Experts of a small language model.
Size: 9 layers, width 160, vocabulary 8192, 33M parameters.
Below are experts of layer 6 (counted from 0) of a mixture-of-experts language model. Rows are named router (the router's row for the expert) and show model dimensions 0-159. Each number is 500 + 50 x the weight over its row's rms, rounded and kept within 0 to 999. Numbers have three digits each.
Before each expert's rows: "raises" lists some tokens whose logits its average output raises strongly, later layers aside. This comes from a sample of Wikipedia text that the model never trained on.

# expert 7
raises: "\n", " ", " |", " and", ".", "-"
router:554522551407529504435528575507387540502531502517406466504582530471565492413467500506471452484437475503469464496541448428447479519526526447494474517623382384469491463399548472504495441519471518511448492527585463449460434467478534419514491527564443529398576479529600524549417560531531575498499537502528530501478474566511558562521571509500563387536474499444519468502517538509518567418615523551491575519533496483426475470475478548443555521521469448501423506585352523524474530482572488

# expert 2
raises: "1", "2", "-", "w", "s", "ar"
router:520438488473479512480513540479423542574447509473436444486545481486593412394476548515510475537508486521445495510519595500477452566555524461453456559619486447437439506431533511540433419470495479500403439440535406508456421403445461463612467488496534532466562518460497462511441523425505507453579494570511486555525518570595515600566532428553446460499469557467488443450450453540589541452534511550494532524477468476417523477519484523529528475523550468495451400524379575579477493518600417

# expert 16
raises: ".", " in", ",", " ", "\n", " ("
router:516436489476518549472505531497514480581437526490492456536592526457566514466455512564523459476468457521471500391500490447541514599527504529449478496569465450469448476410431453559453454419461523535408521451582422457475391394458512488550530490459578522469526535546465467583413595379527519471566515495457479465433551547607596578510537488556470552458447542521552535495460533494559576438564519498433536502470533464389523601480548535490528456523568463491474439460363486518521489449518487

# expert 23
raises: "\n", ".", ",", " |", "-", "s"
router:472434523476432442462428508498475514503510451441382461459555524424485428400429487467519402472465463560478447556512573457483440578575590497531449554592398417476463493487563452523522541507464544483381517514528517468450428441415516509506413462561478551445536544492507487584443452522523603564517576546467491504518459543573522537619540483465524406483475459488459507485478518532556565508569523565464455528467529449457544507512515492456552495513505542440408520489442594608448423523500477

# expert 1
raises: "\n", ".", "-", " (", " |", " and"
router:557503534497521424441554506429387569515499482480420468495544440436579501497520470545542511566490419503421529525529456426503438495536541518505524565632389470488405555422566513513515512445448521505432506465599442487491434425423525471586457516545485497457560565475570526546475580442490575483617567490557534507487516480466557541521564484516469467544424498459525438501452429483481535438582577534467574488520514499436529488509534549506564622544533418484429430566433530511491522565519469

# expert 13
raises: "\n", "===", "A", "S", "The", "In"
router:516448536447529470463488508503442514549444517512500468466500540524574465386484488499538457547467486557463538507504519509461406594468486429467490509564509489441469482391536460564498473504420498523393473482574445477485415347464565422588445506512542512414602511506543491616448527413549537444538589548530494498531511583579532553565516507478466460474461558557506458521482488556590546466593627566442545527547508444421535559447553530543535500561479474431485480506443543552484455496547440

# expert 10
raises: ".", " and", " ", " (", ",", "\n"
router:518463489427432511481521519460446497501441516425435441420492531389525520446456448542534384470467458546458538404475537460533507538534453451521449459590469473475510543441520495575564441515438550517384518487539490434475419438493481475600465477537459603447557531490536524546432515402470552452558552552588461478524558483618576544497572475551567479546477541493531435531485480494573590487493546520521514545448527387415481478528521537531548522490492482492379455533415556538404492540508463

# expert 9
raises: ",", "-", "\n", ".", " ", " |"
router:529406513467451482390518454414472540538484546529430449452493497505505428391515506512544521501492479531464522511495615525474467529470544492443491508574479456418395545379490461556385424404383542535412433444566452536430425411498455479590442442549497497457517482534505512526473561445499574469541505554540501484452499579579560473488557463543531435434412515489500422492506499541565476515508497540475455514497532449482486479530569493523545535553544501392439405464407533476456467505531440

# expert 3
raises: "as", "un", "in", "is", "av", "ig"
router:496520465518519514437467522484469497462434484452400506537497460430513485398471527514607481476449422523524422430627483511518498503473529448430498521640447415452503471398595519466548451444454479464408485457538408415458477471450547451539437504537532573455529542494493463559452501498486555453536603489513513536530462565540583530572508491496485431549386536467481405496488541518518584540549508496539562510521604476537462543484512578533555563516438533526424396501482567524406492474506439

# expert 20
raises: ".", "-", "\n", " |", " and", " "
router:489476508512559511419522470452397526512394507425484487469506453401520452493423467561485424548396502531508416506491456494443498537482577548487499515640457415466501465464542499502408482443410514502441505477563446512453429433443552464545494461552427569467535519496591539579414535482442570512515556522495467590551509514515504570550537486441524410421454551528477449490457466537528517485570512486450541439497473538386504515576576473437495528558560424420435457537461565576440536482556489

# expert 6
raises: ".", ",", " and", " in", " ("
router:480441539476518500414498523489434581546489523480409494436546528425498454370462465540507480527508417556401516481522509520418479621498501481506473534542376423442503555415563533523475500476456531542428517415511499409462455409485478428543485510495428499464535504521481484609446526450477494520655568563495460504495501564558575542536544469491556467557412570483537479442445495628520555427500568529504514557475512493417492553432533448510511487544565476512499442509413512533469468485540426

# expert 8
raises: " and", "\n", " (", " |", ",", " in"
router:521429501435449524485467540443401483496464517411424478508546482397532465422534517591494421537479402611462434444485531476402463589500509478455539530609450457401472527413538480502498499475482584485446451473576429437421411453538525431572465462558556509470524472561539467513418507468455511467544502547525466519468525596597477576491550475505524483507481566478479421505499456513599541436579526565447526531487504504414501521421478495519515513473535455479431444529470587577461534501568443

# expert 5
raises: ",", ".", " and", "\n", " ", ";"
router:600436532480501495482500547446453525525429503460443484549543483429617442481438464511569476456458391475483473434515529510490460607550510490472489500616463434461493559445583534564482471520496572438386476494581517466403446434430506422518498517516507470463526488512469524659402550492545568468517579528546475517459520538497550506550509423574460519472516556436487477491500552562559552485583571565465529564486523479509536561475510562479494538522471468470436363535394552538522464496550471

# expert 11
raises: "er", "ing", "s", ".", "ed", "al"
router:551513551520521475436483464429423474455443585472409495509536504434611443428536509481573436542477420597438411496516535460447517483513499526509496482600420463479440530421560521573456476526383489489400435424562473480479432518546534440578436474522479543383534493557561495546442563500448493531521631502474470525452497548593499575554562471567547466550476534577499466492539572550537547488545567522505549549481628508492556524464455517565534479461483479522495473517498584503479552540493458

# expert 15
raises: "2", "1", "3", "6", "4", "7"
router:563443555479465530394483513455446532543487493429506489506544559408541517423412509538524465511527454552429445417527502476473463595524536474458519485575509441433424485429589464603495423445428598504438443432589492497457482430464517475521516510527506572385548509515477503613449519416483512439537550581534489481485482518555580540489509455592452450528454583465497466494533465564615506505594517574439560487506563398493567543484505495513528565558495512445460472517441556516480500570526452

# expert 21
raises: "-", " |", " ", "1", " and", "2"
router:546364481529519513405511478534499507502480431499418481463617447413583432434492539547492477474540462518493498447556485437501398616490464494474564552607441383533480509469549555547446469464467578434450439510547403412464484473486558474538493467471560516425579508541584391529472506519579535522558554559516474442466560563571488551526473458559539438517495527455506452433488475591568524435536603503431458476490515545433502538526497528455542467474522437504478497487475591541475465535489517

# expert 18
raises: ".", ",", "1", " ", "'", "-"
router:507451557427479506437461531412437535511488534496394452437540541485578489366450492495500441512453518481467513444520555519439483573543582504494519530590436411455456531467552479548487407444425543517353484486564424486418391446452585472556430479519513504458488502507561426560434507473484536426570538562513493510481590583593524536556515541469490435462470546508463493513470429542579512442536570544512555528474477489424549584517578540521536482464474449449485495515414547572485500505551497

# expert 22
raises: " ", ".", " and", "s", "\n", " |"
router:501361554443469436520436502450455490521488445423473539507517461461557438512416409537522436452526443534500427443513534442424436542503562445444523533640466473365445516507531508533485428494505526443454492430552471462466417488500520494543487506526529571499568519503476436543405506405512579430479504591562447564490505562586483535508534455511461416440481577502527454454526422494565574477441598515472446569440475473466527418505488478522470513465497439450438431489445572541503498474509413

# expert 0
raises: ".", " |", "\n", " and", " =", ","
router:586454597396511483433384556508453509517439564444424545511536481424505467447500448552484432556442519487537487494561547487459418539513574541476485495629442476439399524454539441517481458488341494502399462527550429473464437418557519457524518460530505508451499463506487459507427549447576519454585495496558457566505528584574500547517505557506435409464466560539466499413477497550560546510522519585518545493513490517442514480551481497461520503554538475394471393538453500506477546562534445

# expert 17
raises: "\n", " |", ".", ",", " (", " "
router:547481479434458517420449515464464526541484452444428499429526534398519490419459554482519417473534461493468479415564537489434475547472500463483495511591526405400500499433526560545521477459473542463360465439567427448420383448516548471601501498482545559462515539478550456546445550470449555422604566580491502481516456598548525593498492461560521519503429569486540479463481483518579538465512546529470532541470498479462459598434472529460491518414508529476514377551458598512484444545482476

# expert 12
raises: ".", ",", " |", "-", " in", " and"
router:539407525438437536442456493486466433485504536456463500466555516499521389424413461561550397499534512532503464491530508505439465493448563517479537452578387457453544512463542531542454457482443450512355494434491494425489465469432471479560459485537490517421558452567498475617412573510437494470529585484504503452561473611602467457583489519513521374482421585577531427473555508535527517485447571503466535530511461495433484447503474490488518446519555460463443456440493461536447477541578416